Weights of a small mixture-of-experts language model, trained from scratch on English Wikipedia: vocabulary 5105.
Below are experts of layer 4 (counted from 0) of a mixture-of-experts language model. Rows are named router (the router's row for the expert), gate (a neuron's input weights, with its number), up (a neuron's input weights, with its number) and show model dimensions 0-159. Each number is 128 + 24 x the weight over its row's rms, rounded and kept within 0 to 255. Numbers have three digits each.
After each expert's rows: a language model's description of what the expert responds to. This comes from a sample of Wikipedia text that the model never trained on.

# expert 16
router:101141116119125131107158144115098113096154121112130068175155163144169094103154092139114139133089126137115075110162147163134103129114128135137151090122118126132136151137146167132139118152135145112132124136155091155099106110101122129096120141148104117089097146126120134147133138141108114161103092137117127117162139126124159116132144106090101095150126137142115107122148114094128135110117158147135146140135108093109142142106049115087185079129167071126156103088146144117093133130104070
gate0:133145129113126116110166130078133154115138132160130098107147147109133126119132103177184145113118109142144098116141181151163127162107176140117139137127073159126161104110142131090102134140118140135161108124104130107093122093127124134111164096156136173149139153129105125151125134104125128118096137136141119168136118111159149095144074108160143146139158096124161170081124102134096118168145128134105122113111136133150089127148136097150082140129151109165163110080207115117141137115139128
up0:110162110121130112180164102161169155102110100120117165114176110156135082147106126107123114154132104130158113110131091123108126139139109137101109118144139127128119050093130125165140179093131091147097128117152132124139070118157169170111126151122133106083155146139178135085131148086111116106142141135133154163154126168129121125133118129110079078140134142116158127145127088160084133110147111103138107102129134117132107128140116127122132166086129115140088133166125112115126117125151152
It responds to: Mostly in after a noun or verb naming a place or time (based in, broadcast in 1982), plus sentence-opening He, She, located.

# expert 35
router:072124142143142135134129200114106105139139114109120147123136180135140111129121172165159124088105114091093139146157093138141086099139106137125122084146134132145152135126146109144135160140123168108166114104150140164125124149143117083141124143113091123111125111119130138180126141161131114126164146179077102134138080147090130103107112125131099118169121120134126137106100122160154149135130120132143135128147098091106094112124172077120132099102134112107181095095106149142116130116082095
gate4:099132117077133166133159118108165111147134131127152099149111102130151128159131162146172142131104122161116161072125134103175152096121154076115112091136159101110112145123155100103097126108117151156126134129155127119152115123130103128127111142114121147133162148072127107150141116103182141165102135105123188113113128153128095105150169174099143135111153121112122146118182108123105108084116082112127137113132100130108114112116144108117122137122106153153162098140101112139174119113065131
up4:132142128164117111141150161111103120122142137088104124121117152104118095129143114135121154111119106140119146161138080144090117183110117172136124124145091111135086094137144157155112145103160144101091137108118133140124112159135123098121142081068074117099107086172147131153120114150116093131164133155133063158122101139147151092137074095143091148116159148123127094107098102156120118152130171131093137130103113106134129132108160175110111089123162146136110113114144129106119098147134127
It responds to: First syllable of English given names and surnames after an initial capital, e.g. Tom H-idd-leston, Steve H-il-ton, Brad, Smith.

# expert 25
router:082123123142137158096136159143142142123129106133118105163142168133140116107146106129142100095120122132127080099118173157168115145108122124107117091099115122160145111119174145113141105145134150091140124103134150179076156151127095122169121123160145151100081110140135162161129114135139093140132115135134132120123081144115157106119123097119123124155062157130099145107166128138138120125121140139141160144120067107139101133111147106114152134134116110136120045092135114126105088181089121
gate7:121126135112127108132131146142129141161177184127110129082104072141167111097157119180139123139117105106156101151125169113148154122120153101114104146133056117138145182111118119163143127126085111114120141125164140148109170120107126130119073138119116096101137160132120122093093081158138107123137111118126133134107151104094143162141106107183129114128150158184129161121117125136114096094145133151141142116103142117152113123136101152189091141125135111166121098138154111136142127133124166
up7:145120163181146132107122112110140136112086093130105112128138157126093155139090133129149093116156126161085136107113143128172060142109141126108152154140171120112111108090103091126109117158158132145136116172151148118117142130095128170135135139131116187126145138124138093112118170133090143129104139162125172138102118110137161106144121085103102116144087130117113091113126105135187148142110072142130124109113171104074171115086148134107130132110118126109155110127129124160120139098118135
It responds to: Newline tokens, especially those ending a heading, table row or paragraph before a new section, table line or list.

# expert 30
router:080152111107105145137159135152105097111109133098104108149121158112151120129115099120124139154095119161138078159156165150131091152076106129120124129125087147172129100126187111141124079188163138074145124112133120145133101141140086122139135132124106107091132097135144145144113101129139143131169156146081137125122085149086148098130132124094101099116083146119108143092125144112150138144165149128105137128123102133142111151134103110100156092145129127117152106067096114108130092145117114
gate7:140112090103118145132155115121127065115105094140101152150149132167092120104123140095112092113128134115153111153140138125114107170124152116148097129127167173112103141102138156120150107155129136154122120120124109168128146127126141193112123100145144114142147107168117148143134123102144155079137150151111087131117101095116111117154150085112129068108138144125100162092097146103151153118146096180082123097153138115147150141126127124120159133066080081134137130089147111134103115140152108
up7:087130114121160127154097093161122159139147175125153125136131114089114121141133125164095130147141106146087162115107143116150101089103124117145173137086111103144110112138121116123103147107131116102155133109106147132125101121167129128131157130106099134162159125125128105131111198141126110124130104147162146149167155179174100117085123164179116144128110169152128128179140144111101136128104152102158157148159129135134084148153129159129066126126151146159129127161087128111089144101121149
It responds to: Periods ending sentences or list items, including ")." and "."", e.g. "...in Taiwan." before a line break or The.

# expert 19
router:083128120155091151095133135139134097124154133082117088137180165125164086116148138138128142111097121121114079097126155161131089156131121120146126144124108166157119118144134119079158106139147140099153119145193158162120129113117105111158152131128134116118104125116129119151120106162145103161154127153132144155152115150121143128105128138109124054117091181167128150111136114112143140133115134126140101115098082128095117144140100102139132112080124142140176065086098101119135131138126096
gate7:113083130099177111115088166113106130127145153145114173171145098136132130129085130132113139166180118112138103131159146084133103154143123140074180124101116111129133138116165108114125146161121100103173125154098122130138153158166141128140102135145117133151153135108167114129125133133143125105117095165062145136118099126160133108184129147163182151125120158137137167105154130169094143153123147114115132166148152115135164115130129092103152117134128126168114126161104092096133151136137120
up7:062129125124125132124098072131140127116122146108162119133172119117138167108123078106100127125128153118141133073104156171113129133147145099124096163153087146141114088113160157151142096077099112136100153142142147123116149088116150120125144117165126128155095139108126132118147112119142111123160141127170155116145136156099094155129144102100094082174085137163141100143127115109105124117120141125117123112099081102147093137090114139134133165162138139062094120117136120135109114136133175
It responds to: Commas everywhere: after place names (Portland, Dorset), in lists of names, in digit groups (185,270), and before clauses.

# expert 6
router:123129139134109145080139160154089085099149095111126066140141148150165108101140098102108123145120098117157084126145132143129122112122131132097163135101134097123135140149156120160136127151125133128156141145136117139098088123087106120091100117139121142086106140139145151141153124152097147146115109127122089184156099138135167082138132132101114113112088143134093096104151097107136154141090115155097138113154113100141129117092080113081174111091159090151108087119102108140095135136139095
gate7:145124153133143129156148097107171148094149131146102156094112119128160108124107111138119123113117151091158115097136126099125122126147147177133138135151126125133093170125182108159130142146130124118144146089174114089095162149143144139136106104107116164174123169166121145182130166127141099114153148124115147123126063148163130099060164094136143134125108146127085121129121144160117121147112162132113128113106116123157108130158134127153126162080132133085059131121108125131124137164163136
up7:121108171111100131115086112182117133134123116167171116105096140162108127104134183125163090124125136183129141109113111131153140133129119130114154128160141155110105132133166100092105116108143178144134118094132149119107126116128130132127122131134150137161138162161105087120089118126156082088130172097118118077118112139104178110144109124110121095135117151122133134086134072132092109156090183127120115171128088102106108125085131113137145111112114164113160143140128103128168127141158115
It responds to: Closing parentheses, quotation marks, braces and blank cells, mostly in tables, track listings and code, e.g. "(180 cm)", "Title".

# expert 28
router:111146165104135150131130138128114113090105088130165078161153101112101110124174104155134149116088128107148112120162108119147127160122121110137128084135127121172117094152169141135176139143177125122126092106124126141064140094157133112123150160150138115114092130114133072112132157168113142171163163162154145163137129137142153106142149132117135131146149153159137105130147122121125132098158158177143124100125125117142125139112091138114169133098132072130143077139140107113163110176135110
gate0:126151126151104153141123109093155165139152087108174169159189126171140152152095125131128183076080115116115111116125129083164081131117126118124121117119126099146116126160170140136108138123135157079128140117127124136108159151128153163140121125146097136129151141145123070145164136106132118113113153129128160129169108106084113126148128134097119157147131071126116126139134062169114111111109124136168127122120110096144065115141119137160121127114147127140122113164169116128149116133128091
up0:134139123123136133124126083120089084108119157151147110125134154101118099120143164140173098139161121132157125087153121118112126139082104087126134159092170147081150122115090086144107163152115116152128111133125137108102155112115112161134095111120161137180065101179136141121132094131064158111136123127115122176159112109094086142101120128120103128122142086143123114090142140168112148141090155091128111127117142107140131110163148145112139130159119119120155129130118157134104122129156181
It responds to: Short letter pieces in the middle of a word, often after a hyphen or prefix, such as long-ter-m, was-t-ewater, g-yn-ecologist.

# expert 31
router:095170129123150162104174157096130113119135135107098096193189153111159118124146114100145134102114165122132114116132151124154109106149126142154131132127097136171114081102125125143124097128114133116120137144106147146100148119120108115140121112113129096089098128122125152102122106169110167146146153139138108160154106178121118136145127081133115117116117142106083173124115065101142134159142160118156103135117087112132118146103107145131151101101138119110161131067165109117109109193106108
gate0:097149145104117077108131127134103122155125157154171115142146117149133117147132129137103167135151129134145110166155098130121147125128057127182152140146147135126122096138121151132160105117112132071140154173148125168171121165121159150150145116117175140128116124098069109161145105122090132112127123151139157153161111114126089104115155118153108161133132127135144111121108111129175098156133123117113109148174135163167126134148161109093167159155148133131148129145157135149117142058093129
up0:111136116115166152142145113099142104086146130157130133131127102132170147146119117165123116121077096137134136099125140098110100088120145098144119117104113135155184128104136164153140135085119148079124069080115165104097134128114130157101103113134082161137159144119090102130104143133077145185128086108134147108142104135126117141178126159120145126134130191134141170112097136138143135078163129108136129136142124111161106120133100140100128104132133127101143129137135129182118184117131133
It responds to: Line-initial dashes, pipes and equals signs opening infobox fields, list items and section headings, e.g. "- Born:", "- Preceded by".

# expert 29
router:095135115107129123108158155120096128098148127114121067175163174152171091110163097135122135135088129132124068115152150158132098143112126134134156093122125130128143153133146152139140122157129143102126119142156089159093093122107115125088120148147090127088098150121123136140134136142110127152105097142115127115161132126125161109132143108100104100150126136149109112126160114094142130111117146148130155121135113097112141143121051113081187099126165083133149100084135138124091117130113067
gate0:160104127126124182139129124105118140095130118172133155161144138124101154147119165118156108140170091078120174100122156057174122130149134099133086142095132105144142113119123142134161139134117143166144083128160119150147116109132097091174125146107128135128151137153122098129127097113124147119116115160144124079136093144102146123139144126180130160089119171129147117122157156129123117115141082142149122145140125101112066132161144127127080139111102133099121134123087139170147098129152093
up0:084162120108098150096144137070099147151118095136100104141144144156090147093165157119122155076129116119160121125174170120140148142140139145120154148135151155120180159105114111170111169121131156142127125149129166104071097131136169128127059122130156109091149123144134129097121113139101117122137138148115116108145131132127125141141106148130161129149121117179146156130141179130117135148129122134129123107141153141149138140135152129151150096123131170111118084147124189134112180087115165
It responds to: Colons, dashes and heading marks in lists and infoboxes, short-description line breaks before a biography, and connectives such as is, to, and.

# expert 3
router:152105099102120140124130156116154148084123129150143099168149137157121096106157126143138136110090107149101070135114160127157128129131104111120112126110136152165119170138192149138121159149144177132128126143100098141071130147141113156091144145139123141097124127133160145131105123132119146119153140168158092141144112178117130112098122167135136107133142170149120150104105155152134128113111125134108130137146104092119116172111114128132144128089154123079163137102102133080089167166119052
gate0:121106101151096107080150161098162098152112086127109145131160149135127113111134138140140119134138131131111126115132182115110117128154095123139157122115173132122153172120131146137108142150128105127142161095138075179099106122111159146115159132119059146086091145175100139160100104108112147123141132128149177107143156174135125170112093159115144109127111092094141157113107121166121091124125114143146116121102121114157140194106154119139113150110133147136126192129107108132104121117103123
up0:103162120111178095117130161115122123106130175152126149112121131113134141136124130130160176123113092129113122164150175144090163111109120128132132098137141162110157133133130116130148120098099144114106130081092099125126124108084126157132133098147063128122119133144138086063102070180123115112158165117122115113155116135164138140137150112136175151099151124148115135110156127133112148149156093140110144099172114159147096066153106105097124103120099157106135116114130141144101120105088122
It responds to: Second syllable of foreign proper names after an initial capital like K, Y, Z, in tables, e.g. Kak-un-oshin, Z-ig-go, Y-ek-aterinburg.

# expert 26
router:156135117122100141109171198154135171126108120137151119108143127091130091129120133130093130138138128122157131104119153180138137120101135153153138106126064117149144148127133156122122105156101132143108140107122125139138135132140072116139141122128142139102078080159114138144166125138069141157199143112110091121140134145141148084138149110127137123132076143142136138072148105165092145113112113133143165139115097100099126151098110143095156125144140106144135093116086124147135097152123074
gate4:160140117135166124108090142087135160138143168138164112141121113119110095137136145058144146157106133148148140122149151121136122113081136105153123110111123129146105138187119136110153121169138140135089132124171144151132123167111155168113145151144099126113118110080148127123137142115109125097159140172116098148148095124159133127194161138142148135141104130137120148111147061115103139125124134139147156105108100106127172156131087131098151112132109147118151135110097094075130110096165180
up4:092115139115097115130179126094127109111137124103093154089126142117141151122126162116106095118142170131114137142118076093086109101150141137129164117111117162128146103091147127137108144136099078113151123183087147107086060106181109104139109143120144083111141108140135148118086147107139130136132101092154162121116146120131137127137131113103121117131143156125117160145168152158157092129130127116162093122159141171132129140120156178112106105094166143133125089125100138122148170155149119
It responds to: First piece of a lowercase word split after a space, such as m, c, p, b, f, reg, e.g. reg-istered, b-out, rem-atch.

# expert 11
router:094132160139126143094155147108121117134145119093129091159166114139174146109142143122112120137100120145150084139106159182136137129113120106088159115134111118117134116169116175146128118131134133125155132119167117142138124153085111163152128129159118101073123129155145125146101069140099104146115109142140158163145140120106141052140129103111148154147111131134113092121194080148120144163130148159168132118119119097122139120123088137111162114100144091111145095072110153125128101135120095
gate0:118137068113155101150097133110089114135127114149143125131139170118114123129158165121119125120145098100135102153167157122136127129104108140106178111139139120167083152184137167140170117160143106178090145177154154164139144112151087147131130147132136100139162119124124135133138102111144127098178136143115121148116131137141153141122147154101139151139123124107141132142114115137108124141128087149129120085124120103119116080147191148085134098147114118145154188114059088118127148124099112
up0:101124131158106158088124130130135149117097162138105114144125123099088080147108119086117089128123104117188124124125151119148152173117110134096176129114084106135140121141138118186117124156098124128128135134121144074093099134110112156117086090155127123163117094114095112167121150172145129120137119165159151121152130143103131160105149120169145131091121111158088113154126153102129140118090161098173092132144134124125117164130161140121122152114154176093185153132122118150116147138124117
It responds to: Opening quotation marks starting a quoted phrase mid-sentence, plus word-initial prefixes like un, re, post, non, l in running text.

# expert 15
router:119155121121145149125170151102105124084145121153121042158165151136133109127140109104122134130099117107156063125130161123134090144142128162120083134090125151147139149138151131146119108137096148151115093143133130120081111113135143176114099144150125137125099149163155153166129138104129118148156124152115100133160133115095191140118124093120108129145121186165092128115129164113120149108123155107157130130141107132093136128133111103114151075135182127110177103097161134133116154117110119
gate0:106152123138146107122111091160122171135094127100127179141160138092128159088122110115100107128094146155147081159105109127113106170105108119142168129123162142115145145166128076088120092128149145123147076139131166136129193095093125120113101107184159132110106139104136169163102162165130140147116161119116133167111139098117119141110139130099101130127133096086105139143160105102113136163124097156127164162143114146098136111128125111147147144099136113144082121131141136148134148126163120
up0:114123112155116168108122149073148093117138153137115109138114104145142099135119096137146117145144135155087137117148097100165125109090119127145117151144085147102125139146154147171113142112115128124150125108146090166122076143158113121146134110096128118159171123176138086078129088167131163092146118143138158120159120137131096159177088159135147097151093113163083117157112143160163117142128150132159118121120175125144127167165117132091102115127123142111190155146137107139135136141118123
It responds to: Word piece right after an initial capital N or similar letter, e.g. N-int-endo, Ne-igh-bors, n-one, En-for-cement.